From a checkpoint of a small mixture-of-experts model trained on Wikipedia.
Size: 9 layers, width 256, vocabulary 27563, 50.1M parameters.
Experts: 32 SwiGLU neurons an expert, a shared expert of 64 neurons.
Training: a variant of Adam for the experts, 642M tokens.
Below are experts of layer 6 (counted from 0) of a mixture-of-experts language model. Rows are named router (the router's row for the expert), down (a neuron's output weights, with its number) and show model dimensions 64-127. Each number is 128 + 24 x the weight over its row's rms, rounded and kept within 0 to 255. Numbers have three digits each.
After each expert's rows: a language model's description of what the expert responds to. This comes from a sample of Wikipedia text that the model never trained on.

# expert 22
router:122154110163114143139099126132139101086123101108146172108113135130130098133100144109170102137126112160161110141102137145111116166140131123092137118113164132118121120089127151127138100137136135
down0:117178162135140105121123127122106141143132144096169111096137140085121080167080136174103088125099147124137123164101127097095146127107105102129146129134114143108181149163112115145135137096101144
down1:118155147124140134135151114152152138128148081125128128122128092177160093127111127142128131120133135154120140130116146107145130113126120127106146135141131116149113104086130147144097102167142131
down2:104106126117068134128134132141139110111131119135145128155119094158121157115156128158101119132114095160137123115142131108105138090139133134156116144071131134139108127109129128132038107153145157
down3:102133103131128130116144070121123133159098139108129108088113096121127124113116154152135113118150148156129109156127148113142158154169119148191155135126098129145151132109078137130119138150100153
down4:134114112101135062147116105132109142128117060157096147100118132147138111127159150116162103072105144117118169134133120155175045113091154148117125130106125131158124100071137130136055129179145124
down5:173114120149160209125160101138130129117132097142114150122127129144143128115146130077142133108144121133150092128111168123159127120136129164118090141127165136107143132148146119153255111134137099
down6:166126116105097092114088178132108104131108147112125146100146131149104147169147142132093128100106096117155104165149135153098136122142082147101128101095116133099104119107149138094172115128147139
down7:125100143117144114111188132112137076122132110130105132137126151119128111157120156154132148113114158136140168104112099110131078148101159107122140131162097123140154134108103140151100154102097092
Line breaks ending paragraphs and section headings, such as a sentence-final period before a blank line and == or === closing a heading.

# expert 59
router:117142106122152106165148113099152069084132118128124088130157134127112179106128130136127127103146156062155115097172142108099154128136118109109114164094144144110117154109163126106086105121150142
down0:143153169104127128055115135114107119115119137098147101119144098130134103110180129134127156133108081127102167145201112158112113120111115117156147090120107119118087139131126133136133140135125111
down1:163146160167140115164098150147121084116116109072192090158109133135184125097156137106067122130172130171111130121134112124150128124141138142134146113116172123165148077070115170158150090105142154
down2:114152102114141139162120146088179113126120137154109081147107118161160156105141161108137110146111122111125127096119122152110141105131172143123139149129141122124121109152099152139119138114174127
down3:148119145141135130101167084145095105122093151127133145127133128121135130104139175094128144157127131175115115116119136112109146118129100118104112071101133104148120099121115161141097134093160093
down4:102119140170125154139132134108125097157139105088101152122137133079144110108126137150136110126090109129095120150133105148127169157118095108109142076162132132124070124101153147160123113132165128
down5:145113127089098129122108112122154098122133107133144122132128192152139142112110119107095148132114149106133100106144122159084108129147138131135097138131121115114149131116093131138165099098128101
down6:110123157109101156128173119110083096113138099128121108081131138128124128143139150180122127132133106089164127125108115114136142111118085115166103156138107154160131128118104126146148096111157106
down7:050153094123153128162149071109127108078123155111115144136137138131144147124134103072192133150127133159110129158099178125109156149136099112121129114095160136133082119162105143116127124119155165
Taxonomic suffixes and ranks in species infoboxes, such as idae, inae, Animalia, Genus, plus digits in coordinates, GNIS IDs and authority years.

# expert 40
router:164140145164146132173149183131129095083118124184109141119137142159169140119104151118143167126157114095167088117169136155098135140177165152104183186146105131146123148167127089123085139124113108
down0:096163144091085157160115144114179120159122105127097173118148122164123105126115141161099150134125097100180172144098137153123144161101080148073106108154143121097124094107162122151183158115131116
down1:094150113127141106156152110153106088135141210156076156106131116100141138119124082074115098120140153165119124107117140115132125121125128109131153135129145101117092156125184161109130140180099138
down2:098109170153133177138110140112132128120127169097155132129120145162124151125129129137097159140095091138136097155107127104159143101124052132118149135130113074146141150095139124164159109180148146
down3:130157164129100110177100129127131113102080109141087131121119136166094117177120133087154123119087100116149120181163124096077143135095192121109138184118168071104103141131156144118122176112127094
down4:109107131171129156106143125098115088094087152107148101079114107111141132135148091145118127154125158157118116117169163162134128117143116136127176130139162102156120137158085132140077145175078144
down5:092116144114118156107165077083143131130127126108126150144128144136120109111151098046170117103105132095120129058087136130135104192143100149153164150123096151098114106132155108086132135178140098
down6:145160110136125142127106145127124136105098175117164132101106139141129104139127132107138126125099149138108140146107150123098122091154064150125129131177104125159100120129105147145161130126110101
down7:096150125152145084107163116124093142140145126135097134140105092094088167159102136151119125133156136131107111142164083139141144122116159118151138110140138142107147122153123123146109094068137182
Single digits and spaces inside numbers in sports tables, coordinates and statistics, such as 8 in 57.583606°N, –, minus signs.

# expert 4
router:145137086147105159145164138177138146133106136139159132132131135132079097154147108107096154164143148136159139104115170147141142145078105186119106149107130107162124114126108136137115112122140130
down0:186136108102137166118144133131117170153105123161155127147164119127131158145109115110086152137128138173130124122096145117120125164079142129088091168103130149145125115150131168082126146068170097
down1:098179136098131153144139144132167132129153102150149151127166161148124118096154108154161141130150090148110139118137087081178144126173172115129156085128134178146119137122124154134134122143160143
down2:144071106125142163106126147133127145095153148121079133120154155108130190118142143145130109175123117105142156143122130105118117134165129100118091148110095141107142132101128091130164125091123142
down3:135131155116086151155138156105174140129131106119120112164089129122156179136151136167144110135127105114145157098152146100112182151148125118125145114159100116116117126129112114109167097145132153
down4:128127111076148126135119151160188119121131139108153142156084172150144158100086107117123137141132106128141146160123122100111156122177171111149123144136114123151131121102124121140148150150110159
down5:111132156094135110127115161143143099128138125128086094070175124147137126119137163108111114124127138115148168144095140120130116128119104125117088156089113144129090093129147117169100115111112137
down6:160112118131108132125112123098105145166129122116132121139127074104172103136143104133128157166110116128117125097119112141142121147077133135139109169133146161141153162115148106089130124142106133
down7:106103134132124116122128133127146109106141151112111135152157124176110117153091172157117117157106113133120131148113153106146102086131114139121170158113114096139113125104135140107138094119086114
Verbs, pronouns and conjunctions in biographies about education and career, such as graduated, attended, his after and, born, married.

# expert 12
router:125118111158169111098154101118135143132110184154132161136111150127121102125125138144188101106140141098121164163101110122145155132155133165105128147120173117121117126075097140135137156107120125
down0:152134118172104162110132117144118072126134110129098101157139070094148139118138157131133131118113121129088101097131136134090150112133119123106046107145159137107143135150095120151147127156090167
down1:157138126125131112148113125122179082064129103071141157131092143133121122129116131125100117093099110121149198145139117122130103101134131105135133076112118134142179115125087138102137160130130110
down2:141152128140128082097110113094114150159149139113152162154108102129159126091111144128123116105144138133072156118121112164143140115158121137124103124142151086124148108162139155074045112151116132
down3:126151143100140175160118125117156113125100111146118164138097104143127098103099101127105115151100147129176102106142054136122107109107103115168128094156139108096118127112131125108083117093142171
down4:126108095133143179118152134156127124139107137130158129086198120112163170143102115140119140127111142106115101144153159101106104153139123132121099112103118157133110144133134112141114118152146131
down5:091131143168149158112138128113080135126138159150116129112133128156109152145130096101111117120106153133108154130133130123099152128164091128118099116087124130145109103169144156085129109121108162
down6:090150129154066150086148107103127137139100129151136175131148116122158102142120159138136147130129108147099135124132126117096147165164118131111100157130124120150132136110157162123147127122139111
down7:125130123161114120122138133163177107142157156119102143111122123146114119108103183134083134129155105088149142115159133133145169126116127127115126105193090179125153131117120152158164106117068106
Past-tense verbs after a subject in life narratives, such as began, served, moved, returned, plus word-initial d after he or to.

# expert 28
router:147123148088147096120141084120115155102130174158167145082099121089123111107097135134171100125115165060117162128110111123140090152149122148120155159171144099150114159098096141129128138111077110
down0:145105152126088103133112119138092153096104100139083106145100138110155128167108114163130179142113095117107131149133119136059148132121114140104142116151119177095137116136138077138129167130121116
down1:165101102099164144167145103186147096117158123109082160109118126147144129134083152111154189164111110139140125136158122125103122114150124128110160109135123136147126090091110140136086121160126157
down2:103167146097079157092131103113077109136139096107140152126138081135084130129103135118180145160101106168128142150118118137149115158154123093115094169113111135108144145117152142095115124159127133
down3:131070127121152080083127121123102152143098136160140116154127131161140100153142098114103170172156131117134161069130144133136140116149106117133161142140154156127106100149107094157123115180147152
down4:097139138135175080133192137112117166135114143125170155155118152141133105108149138112152147132103126149178112146110140119123107144126134119126139145124155141128135134149169092151122132118147159
down5:142127160130123165196156112113124108097148132122114127132150131090129113093114163144156122123106117154121129137086112158145187134141148114148112152143148174075112142127135158122107122140130129
down6:122142141121151122138164163107125114115178137155162126149128159156144129125165114133168138088124113131131112153124111119160155115124131153117120111128155156152145115109063153156157151159155111
down7:127134122099116152108119153095121138100136134128125134086104107123117132112105097130135148129163121101103144148137084144121109140127113139127105135171144111104128101088143121105117158138110157
Main verbs and auxiliaries right after a subject in narrative or descriptive prose, such as fell, took, began, held, was, very.

# expert 37
router:130150092177113091111155118098148102087135143103107132104143101108087136095089151146123099127112144087124155168156144125155083157136109133119127105150114143128122145088164122140134123154088139
down0:133107113079099098159151119131108125124119143115091108143088104149135096160163091131117138139139158130129151118152139114117144089129100101148091116140120179123099109102131130142123084156139133
down1:141087123126105137148113145131094149143141091105118159152101172142107133168103142142127156190136111156141162152149138117076168136129085115131106163132125148124113124120123111179141110170123128
down2:114162135142109114132143125106158106094125161143123142118137115102126097088091137155138110158107136157104101099091109100112068169110136128132137097117146129115164161146106107075099121141142139
down3:128122107130121130143117120155161172135130133124110173145128144136125157123109094148140130135157113139155144158136106165083134180104159120122092117119172108120148098096109174151111135115150127
down4:131124106109114089100103142093122145122141144118132118115097141195184117123131153116096114071126148075087138183077120096078139136119123142166151128141115115121132085133157127114158165110116173
down5:088129108137153114102136123135138130108101116127103131134138149132134140137100136133128072095136095122087100147098109128130092110110114108153136105138122087121138124174158144146116153128136170
down6:100151098148109142123150148142168121136130130183164129124074120146148109106107143111113143146136135138098092073135106097119139133141156105151121124140083135137163107105086150093147139111164123
down7:118174143138108099136118102112161113121118138127125141115117105138110119105138138161126111111101102149146140119104106167133115109120108127132132093147106133118099140097130187098134138165102162
Word pieces and function words in chemistry, pharmacology and biology text, e.g. adenos-ine, receptor ag-on-ist, acid, enzyme.

# expert 34
router:156113126134118144126133156161128136093127135191135163078108132124136133127118127134116134158147148088157157111119111144123174151154127157127161116133117139168126133125111106119107123117108108
down0:143100183146125134129165141105142124125110201124126100126111100107143135102101100150092152107122153099096163161112139111152121161083116139180123154139162082115104108122139146128106134168127142
down1:115128161102141188138134105082116115082097148132131149147109170092132136141134113112134121134127113128121116103155135085096150092094155092147129121099132116173149119179102106157120124105134128
down2:143145131136089139137124139122138185118188100146089132129169143121171127115125155095109167144096179136133115146127152110122079108107072139113147112166125112128096137141142081125098075109102120
down3:128128147153131135137155140134160122113141164148151143156173136114142110128123101112114119125113144136080112127142158143137121123127086060138112188139093123137117178151118103151136135136139115
down4:160110134094108158131108117109148138115170134137101115106171143113111127118155124125143121151115192148116180145088081137182163104148109109120094132108111135152088121139113131095139122176124162
down5:092104148116115112102123116121153064143131156146120100151111116131135110164138073133112129131156096104110147117160121128122128097072119152128103095136117101100146172068123130139161160114102173
down6:126132102142121129135136143172152155113107110139141199101167146140110123150115179140113132113151113175128093141155136125143190125110141100106142124110144186094139101112132158106145150122141101
down7:146140191116144140172136161139167165119138085195143108114109166140108151125141112156115182095112098126140082130112138152154115138127126147113141114092130099150146127135130153153133173152176111
Mostly the word the, plus other determiners and possessives before nouns, such as their, this, The at sentence start, his.

# expert 38
router:131161135123120133139107138129120175097137079115096154154120151113141118162114143124092111142134078135151126135093094157108132123142118119145096085096103159117145112126108079097171111141191130
down0:106093190129117130129112118118080122087111078132157146126128085142088117121130118131152145166087165109109146148146130105116165114149114117156135093106109134146116161139091131138112114178156140
down1:140118108100105114117118107090151129090122151115096095131116128096105126190124121100129128152097121107074111087109115110149103132157125124140079094130118108115137128118140063119147122153121113
down2:115142083135101107129139134086118080147111146132114156141093140176139138105158111161184149140167142136114112099128065134107129093104147158136169153134119168105115097108119169141098162118100134
down3:106144122118122138148136145124112065168129133104137143149157127134136081116137079141165086150143127096165107150092137058112084105136128136127087174159099162133141124107108103114129174115112127
down4:163124074115118107109135114108140095100084112126127157109143116135117091122117114197132114127148174127135162134135104137104164147126132134113172143099145071093132133090126167140014153121106118
down5:103093148084121124164099095093136148099117162087146123123105089105139104160169120127163151126095162096102133170141155128131093144184176136150153086138111153121069097179091124151153132145113122
down6:188113114109119143137137117153146113122086170116138122118125142154118107092131154110155167125171091125091158124110123127144115095110143123208161121138161120115096143192126075136092148142119091
down7:167166097094167109164174158127148188097113091168144096146113143145126132114122117140118165163137138138149165115127114148133126079174190130132192084154155155116104104126121129124128119169162134
Opening quotation marks, colons introducing block quotes, paragraph-ending periods with line breaks, and words opening a new sentence like "The".

# expert 15
router:111148142126107142084118105166107159121127145164133119153111110107086142083117125133139111119159120145128128127113072153162096126161106161138111183115094119121099149121120092160131133103113111
down5:114158158142145147139152168143119115196152133147107109162106158134142081107148132151135112139125132118098079153109158114131123100126187166160144152095150145134178112171142119120119122092118145
down6:111137096146139115135086143116157129098096162132119134139111118106140116126152123075079117167158132129138148131117140107131101172127108102144148113134086163149110120119106136115141168122110163
down7:170146086132135118167140162130091165130144150156145113146149077136117149126108146140136118174137141137167121132114127132103092144109143139134183127088142125128127126098147078133096110154150165
down8:126128097122139164128148097097128107118123159155120115127139105085143139150134106154146113144107123116078110098124139138132152152104102069135177111175164157115134170129129133156115145147139136
down9:161088145118155111077102088133146150122119151126106123169084157120095120117143150148119150164141132144128141171150092183152081132154094102107137160109153101101101155123117155159164115120114153
down10:148102120169108156143132094113095113200109149095160110117097083107129161093132147174141121116106134131150124071081140158099162149150134158087129112125141150145117123116121128154173171108093147
down11:116118133123149161149149098116138164149167124146133093127139108121147125124128130157154122101113097155139088133142117122131122168161100131130099150164154153179113152077136140138117132123133143
down12:122121178111125137092157098116081104122066120149128110126084161152153138160103098145129127109124143123135141056103131124119094133124138141161097107119101144109127124099122077136172127170154145
Forms of be (is, was, were, been, being) and similar main verbs like comes, came, seen, right after a sentence subject.

# expert 35
router:148119104096169095137148106129129154127147159119125132118105106124142128096099074114136145116142138089119146109163155126128105154132176104122133160135132180106124126179157152120101164103087129
down0:154149134118114148171154145139103142131158141152105083147164102167120141092194138142102130093113118112133151113147117112092117109146126142134143198139100135136116110091162095102157160073113141
down1:121139149111138137127113125114164074167094144121120121126138160128147127112103124102181086130123103104171134096151141108140109113114116165146072133132098134114133096162114107084170170122091140
down2:170155105107135160155180112135129159072099155096118160107166101126136124101114114124136136145145139147095125085141124166120119149147127151135151125083114115105116135133101161165105143186132156
down3:143168103097123104136146112097135087118157120114125108156088101156119145128170110092142115115152128117125121138117109150055125164110140139137111091125138105129116132142095088097114136074157115
down4:127102138126137111110099140081145094121162108136116112114142146118155108091132127104107137090129136122116145120126118122092124099128124127144138109109110188174173121134118107113111122082125092
down5:087152156108146121131115123085168142108137119136110104149139114082125111175134133142121142091142119115135146129107100088139134104144156139165163146120093113142086102132055129091078118117084161
down6:092172124172151122115135085138110149109122115133139150124144092118113159125122152131122158123106154117079171123123124129072116134136114110133099132150090127141124154144120122105136112121099088
down7:120178137094140174117097135085114159135108147155098118095099116157112146139120121125143098074108154103115135157115175144117125141139117181119143110153121148091131139129089120082115169098117159
Field labels and values in infoboxes and credits lists, such as Position, Shoots: Left, guitar, vocals, basketball, and -ing or -ed endings.

# expert 52
router:131103140154141152129121137082147086104149123157149102118179156159095144130150115118080108128156143109147145081142186144150149123103088103116168151123082102146148149088143116132118095128097079
down0:144126105115112094111113144108126094142114134147125159139090146104114114135106149137151126192144138133149142129128119121125172128107123071139090127182114109146136157167121093140100140119130147
down1:125103151129138115107137157162117109134098092125085157156154099154110119159131136164112098135134126132143152157106168110178148120169095137131152148085131179123142151129125146115120115098117118
down2:100120109146145182124095136131093145131143154089099182091147123125107123109133094089086161131116135148070118113089170136164143143150156133123137125140123130145076151136149142163080116124136103
down3:130138113121119141147136149144123128130118148079111122129146137123150119109113117133105111119133154170100140126144110086113156120131181181102141129118164165128076141165086132131086115148143142
down4:128141113076172127153099135176124137123089119140126082145112168139136097132101122150143148121115122127134114104117136109177106121101144096140134103100093142134169126128095102093132141138145132
down5:156086159113187109133108110135101122112128118137161149109158119128118102133131148117117163140126095144129149169128127103124133129120070110108150109132121120138171132084136110069119106052118114
down6:160138116158148133109117117128122110111138038098139138123113131126100171140160137081127101150113176132137164122145150116101142113127148189119101133153105135129110115088118115128118114118134112
down7:127115148158108132073139114145140112128137132115088118173119116157156182111208125169140166155153159118134121142160168133139133141123126095139119150108145101072068123092093122097125149139134115
Latin endings and function words in species and genus articles, such as idae, ensis, inae, off in occurs off Mauritius, list brackets.

# expert 62
router:148118092126158078106146103140114131115131192118110143110102111107102095116124109134159087128166168111114130132133098088158108110136117146094135135150113113166127110107116162149134142122091116
down0:108107113129155135125136116146109137143105188140151144132099099111159107127162103145100142100122103135168120138106107112123110177151117148125153108118166130084116111156152099123100178104096174
down1:116164176111122144084087117103086080114099122127103119112147069124158135122118129194145118101144142106122149130120129095133106110119102147108128115118153120127141134124140118113125176127099136
down2:129093123109089113114144146129170123134152113104110077164152126117113166114118163166106120136158123126167084125112132148116142119104135115146096152091138100108139127132113123120157111166159132
down3:118143133130090158132121085106161093093151095130138086119113091144101135131126140154127151115126094129103168111143111142113174155079125114138133101131086149140152130108192157096137126155110101
down4:138123108155159139158165112116116067180092137123122125159127126136154141091137176196095099124119130120119109099097117152106143151116120137141090168148115134107126134131127107123118149146099134
down5:120137106110126138122187139096148072138119124115177072108090112137131145153121160151123114095099142132148142166106147145098197094087121189132117161115149087147137111128108130161161102173128116
down6:127141126121185115138118116114077132146139134078104154099079116128097125144140081117108136114110106101153194144126180154099087137158137145140135088127130108122143068127136111103108119123125152
down7:083099126141122136117093088105113145122137074124151153112138097101142149166133127093087118185176101139124135107128083128097120144122123117134103126135104139139104124095167123066110116176144161
Past participles and past verbs after "was", "is", "been" in passive clauses, such as used, released, known, published, built, canceled.

# expert 54
router:149129169152150117111146122131176116064123140136127123113127130127087147138161131152112100140140137117157128141155173129152139142100076149134156125091114156111136134115102104114095120141146065
down0:138178123080132124160125153119113135146107152073128087146118132135144156153121127096104157102109103145114129164089135151143108131168140155166104123103092170118110134096132141142132139168134186
down1:166143122135136123139144129122141106112120117136128150180088156125113149147157104085123113139130110125126117143110148110148113173147175118122136129142139157096145122117127123093085140125130148
down2:133169106163097108140136119141155099085143143163140164122154113135137157092158118131097114178157146105148111117114152107132095152129100141117153100156099148141109114128134126116077111146106089
down3:113129127175104121162160149095146123154135108166135107129101124144122108142074104162156160149104119161119116069113129158106144080145155141142124123167136133146129130117090126125122083177127171
down4:131126126129111104148114107109173125132125136155128152118124130146103149128144157166116137132105125095143124162096141164084165146129095158108122112119085113121145103077118169113103141147117164
down5:133092138176108131183133144161122125111174111104129150083130108145122129098136130145108152123123173153131161131138123107138165101130180089119140085150114177144106147170156104152119095128168165
down6:137094149095151154137152141125107092125140115132116125119146118155129119126123141110159125102139144126133139112133120094121158116157100117113130090110156181143139131140107131134146122130103147
down7:129160141099106135187126132135150125133139105167176116114123118157092111129169134089133108095114157137136159125135137147128124176160139155171128109088117124166129102110180096131099125142126154
Articles and adjectives before nouns in species and genus descriptions, such as French naturalist, Early Cretaceous, ancient, marine.

# expert 41
router:146111132155160100158157143099156094141101139110101112099153109128101118100086109135148139136132126077105180133156138130139095147167117109090159137125124118150104138090101161138081112103116098
down0:130156170117141107110119144127122123084112135141136116122102105125077152120146151163115151062162100126132112141148138150172112133127113140146142148152147099119134160145165121116139148133174126
down1:137155100122142140142130102142099105098151102079158174092128114124120132124120160106149131110114124097183175123124111110112171104100121128100127150143158161129151115118099171107142104123129112
down2:135146138099090167112122122123127079126123101152134173131110110138105130153146137177171119085118085140117151142106117101099159152134150158105100127066126125122175133108110181143147140151132108
down3:163116167144181130148145133154155133129150161132109138150117098102116088129135170143140155105137131144170083108097090134108111094097141122119149148122154073154097079084147161097098150136085131
down4:106158116134136142162116140115144126111155147095135139149122105159123149141134114122146113061095155120155164137101087169133156154146145140131162112122148137132120143102109126137132079150113082
down5:158121151068133142138138112107090150133130145077150136153120150123145154128142127103171150133088161117152128123131153123132152108118122147141147117126155151147148135132109187123152125159105085
down6:119150126106127123124145090102154155102116132123109136127106148170122137116081111088158101107111125131146125159124153121148108142126135074124148108141114131089099157115185129127146088131105110
down7:093153096147174098146181114150166132113146133128148129135124109169115083107159099143126102115126138135160148140163152066157131161124147106105179118132133125121084138132074089144156097094164134
Word-piece fragments right after an initial letter, often in biology or physical descriptions, such as p-ell-ucida, g-ill, s-uck-ers, cut, yellow.

# expert 0
router:123122137121118134162104137106079124098112085073103129152147101093118122100103119116119157135108158140123161123180144115112123140132115124089162101118099133178120141114113129126087120109111115
down0:128100133131042101166119136120137129144114145177132115057150138109126130101127121144123107199161131124162144096110097146140116144143101125139125166148119087192122129096141156158126131111126129
down1:139111130119133110076140160087143137176154183120110154089121140083153125138099094105155176117147104147103133124142138111126102140163110117137143153125149162133118090121098109105157138157147143
down2:119101153142099099120155125129133158123121156157160155167105108147124110120129147134155109120119191104128094135135143152145108122083138126052146133102105131149111131138087111148154140114117115
down3:115143123129114151157149164140115136136116159094113092109103138146144141091164136134129114133113129137116163113125142139134066142130152138151103146125091145121107134113082063137075129093186134
down4:152120132102085146102107121144120127166100122150150102163139096128088085133162135117095148101133154125123146087144135129131145121137096123179166132160099142129140122141139127115143138120126119
down5:133132159117107162145093130139101108139117096168130108116153129104097111096100142117122119112136136169131130139105145097128111138123074131136162108128148119117168169132143135142102114097149145
down6:121109131136156132143144141106157154112165132088143161116134106160128112102113128171118170096107151095144071098114115140120141122112136111133168127121072085135118117106127092114104114120133127
down7:113141129117147140147146087147113107138145104110127101170131094120142149112107161133162122125129154116167129162163147125169152108093134162126105133126134113107106134140130143119126130158148146
Word-internal pieces after an opening consonant in ordinary English words, such as b-an, che-et-ah, pe-an-ut, l-av-ish.

# expert 21
router:134107125129132086110170139112148164142184184160153110081128109096104110081122102147145133136113138121094124161132115113120105139145157145101138137162162168112128110127144153151095106156122137
down0:149085093143120140102164139099124154143123178134083110154123139118184123147148091096135127157156110131115133109135138154163124161103140132167143167152154130136090102119131091125120118148125107
down1:124159134131133151142156143172153148109144113106114097151114114137159130151132130119078128161111161122111157109118171135185077135111129180187157114134123164117153099180095131147096170166167126
down2:147131132136178135122133133113156176141129137124138126131113144129182146133144096123167142113136121113097124156186144137157108147133135100107156160130120124136117156115170134109105153101084112
down3:108144139126099136164155113137091100132154110135131138095108118099083158113149136146128108136149123156114136086135135147095168149097111145123136120110108120115149192093125120144127105103137110
down4:109140117091133124133143129115177093127149135136062130102152140089096123119161134144135183120113129100118103172126130129155083164123114108128133144129090136146136129146117109095089124131118117
down5:116136132118113060139145153150133154147162140131127138083156127137142112098152130141124177154097172141132127158113130177103143146128111063135075120117087142113135161193148147110163125123149094
down6:104136092100124131113111166105132125141124107179127109124140086146172173118085130149051123121090120111137161150109167167096115127183138125081144106198138144120112107106163113176117108177166166
down7:130096120123173123157152097146119107085139079156108128086142178165145128128165165102123128094125120119129151166123159152103156107150141146126123121103148152136094105126154143164139142129138136
The suffix -ing and activity nouns or participles like based, located, worked, played, training, management, usually followed by in, on or at.

# expert 63
router:138129116147096125134079107127135123132157125136107189118109134083151166148109111150118131085103165130153113138076126112148140114145134104116125097120143083098168146106148123109184094153168136
down0:161168124112125099112115114145116121124144130131111111128126131130125152103152147134113110104114107107155144142125134121126095157160093140124119107140154096082137122115102129129098089102133192
down1:135167102155109117147131107096138118115100137131153149149150131165137124137153116115164105099138123131099147108138116155139132127114150068130145157107160144174147151152160132118089141117078089
down2:110084139098132051133137108116130185148143139192145090102120101109140168141143120128111103115139114168148112135113092084134156163093148137124137112119142124120160125100153123131100116153116119
down3:151090148101109122145143143108117113127128120119149089145169109148103149152116162143128138148174144149150189118128103130102119167116153090129099139138118149127114111097108110159133148134143108
down4:132178109097139179144104153129174148115110113147082108126104132145163161168093131149140151120109103139172144137072158126135108126122088097102116116095123126155104088112099155124122127154133186
down5:126111143101149181114123128109109144089139143140103157106152137080141085096121124161129122113176148158143142094089102145134138108136097132133099138110113119092085077140159159160097130148122159
down6:160125102077139111156150142139108127160113112129063121164119158141110159138107105176129143121135131159111134080143140121117147170120113143186111076122145111135095117142096134129128105130143140
down7:185118141112155111117123155121146115139131102139099140134130123158122087117102127169160183093154113144151178131134146111118074159114173141101102151127147101130129112104131131105137135143132146
Line breaks, periods and paragraph breaks ending sentences, headings or captions before tables, e.g. primary election, 2004 followed by a candidate table; also that.

# expert 32
router:139117073109101143145166099154111142136148147114135102158182156104145117132151096130105140118140122167115125122130122157089117107171130090117132102130137131102104118155160104121106160140135145
down0:137145144100113099164169135119146150137152143166105151131079103147119140137096070150089158119163132140121166097168160120083112094147128117144117115107137109177096095135125163108093157110096118
down1:080143155139103121085150155110128097133138155133159141115078090147168102162149193149127130153122130154111142137146143092134125120107134139140094147087069135109114127145109161113087126156118118
down2:146157157121147153107150124113143116134139141140167128113131097098102082108133125156140105126119104107125124111101112113145145148135121137200157143191100145095159120128148115117124114153122106
down3:134170175118108124126103080180136145158159150123135146140126121133099118144128174168148135124113119139105158124100115127126092099153154107122146127113116140122133105126092119145106077174134159
down4:083178141152121121059113144128141096147156146153147120158130133109147114141149145156140153144115145162170122138130146128136101092125156111152163115163156097114132112103128157124131148129097131
down5:106124130125163130141136130136150153141106124106131107141102141105162127158135117117167100142120142144169122165110142128121116128142175142111122131131125129142093074116125161127147122153104113
down6:125103138121129146141122106126134103133140129133164137175110098132156120088138143080142087189107149122126094133183095162126137136110124133109125121117130142105116150105152133159092141109075118
down7:126142135140103169113150101134136143155110176112124131153142136131160139098148144126128139146148133135147145154195112173121102115096149112107121148163146141137113144132130111141120128162076133
Sports and election vocabulary in results tables and game reports, such as touchdown, Racing, NCAA, Pts, -yard, conference, matchup, turnover.

# expert 46
router:117124130098159111128121152163117116091106169093117100164125142078137132124111096114121130100110118092076128147148113091078111148147113153148152175103160114133108143150169158106105152090118163
down0:175151097118158131134105144116154140094110112122138131105121134147150114129128112097139133118121152108143143165144146131100138143099153128110098137169150119122117210125119141116158123156157119
down1:116127158187134128167107133137124106091112141140131133122089122113158125078162139125127139143132127148126117134123135127121119129119100119193122134159135155158121133115170096141154167123167085
down2:154097136150144140110145098137150120119124148127136153131100135118096119167143096126137141140119106122126123143166108127095153145126156105136174145127155120139144141157131162112148108137148123
down3:093139099141156113094184122140124091125139150116128135172124134152156120141128132110119128104148138125091133107109150152144079148099146131101157142153092109153143076119125103101107176135128115
down4:096114078118122103120153136123092199114119158097113088136123155143114148100133139144132139118147111110153137133159146115162124111129110100132146107125135082155091125112108075114119104094136144
down5:121090131167139136161131122130135114143108124120116120133118147123122166156132097097146084128124138076155143159127139103128129127170133151103137155113119136125098125126137129175106125130119172
down6:121164132115097102090123163134161144138126156133136102136144143132134154128148122112119138122150104146149145141133112147161107169086098118144168164149123115132123125115161155155150118131106110
down7:148084128143145128138073124117094098129118144127138101153146172133146088142087162081100154144133143131174121104137087139115140119123117157121136118088105105172124116094178175153114141119143124
Word pieces inside Spanish, Italian, French and Romanian names and titles, such as ion in Internazionale, ra in Nuestra, ía, ère.

# expert 53
router:141138127157114179123170105108133138139162099119168135149157148159137101103121115145140151129115098186097131118139153112116106095160154115144109143112135100124101100101170111083138143163129114
down0:148115124093125144118146147123160164077161105136127134123131147105133145143141129143135140122151108071156196136117115161090076160113109139125146151109160158132137126162078140131136140091119108
down1:120124124133165124084118129111132088134117127130097124134085191130085189107144126079141144104102122177136133143123104151094113108154117111184140127157137083132150142124145126120173084138149124
down2:128092108140172105153112172134109143095126138092163098086078117123117125119130116177136131139148117085124139097174098087105128102111111102135142142189102111116115165112137135143154065122112109
down3:164140131142123163096121124134138101141117120128101169153148140136126136100134146116154104109120109147161109110104109117105175140151126194146110151141149143139151129125126145101137169103136076
down4:138120093112098121124088095131115107103129157151122130140080126134132094112135113131154114108081161142124069151156132134171169108126131106125122108110155102147159131116118131131130121147183169
down5:099164155129158155130086134132084145135122181128109143083120105104129117153138120154127115095093140123131095130145152110140179133117115081112174085147136136134113152089124153162091111158101132
down6:156102124122145103107147140144111123140149128145169104100107113131091136124190122104108097105140131141144148120144168102166180102123084144107127141095140109124127160082147141132151172119107137
down7:135109133108189104149127141158139122137095087129126124156135186124167105095115127105121160138086138077143156076132138149122107137102154121124102148164165133094118108158143113126116158123113119
Table cells in sports and tennis results, such as pipes before arena names, closing parentheses after stat leaders, attendance digits and surfaces like Hard.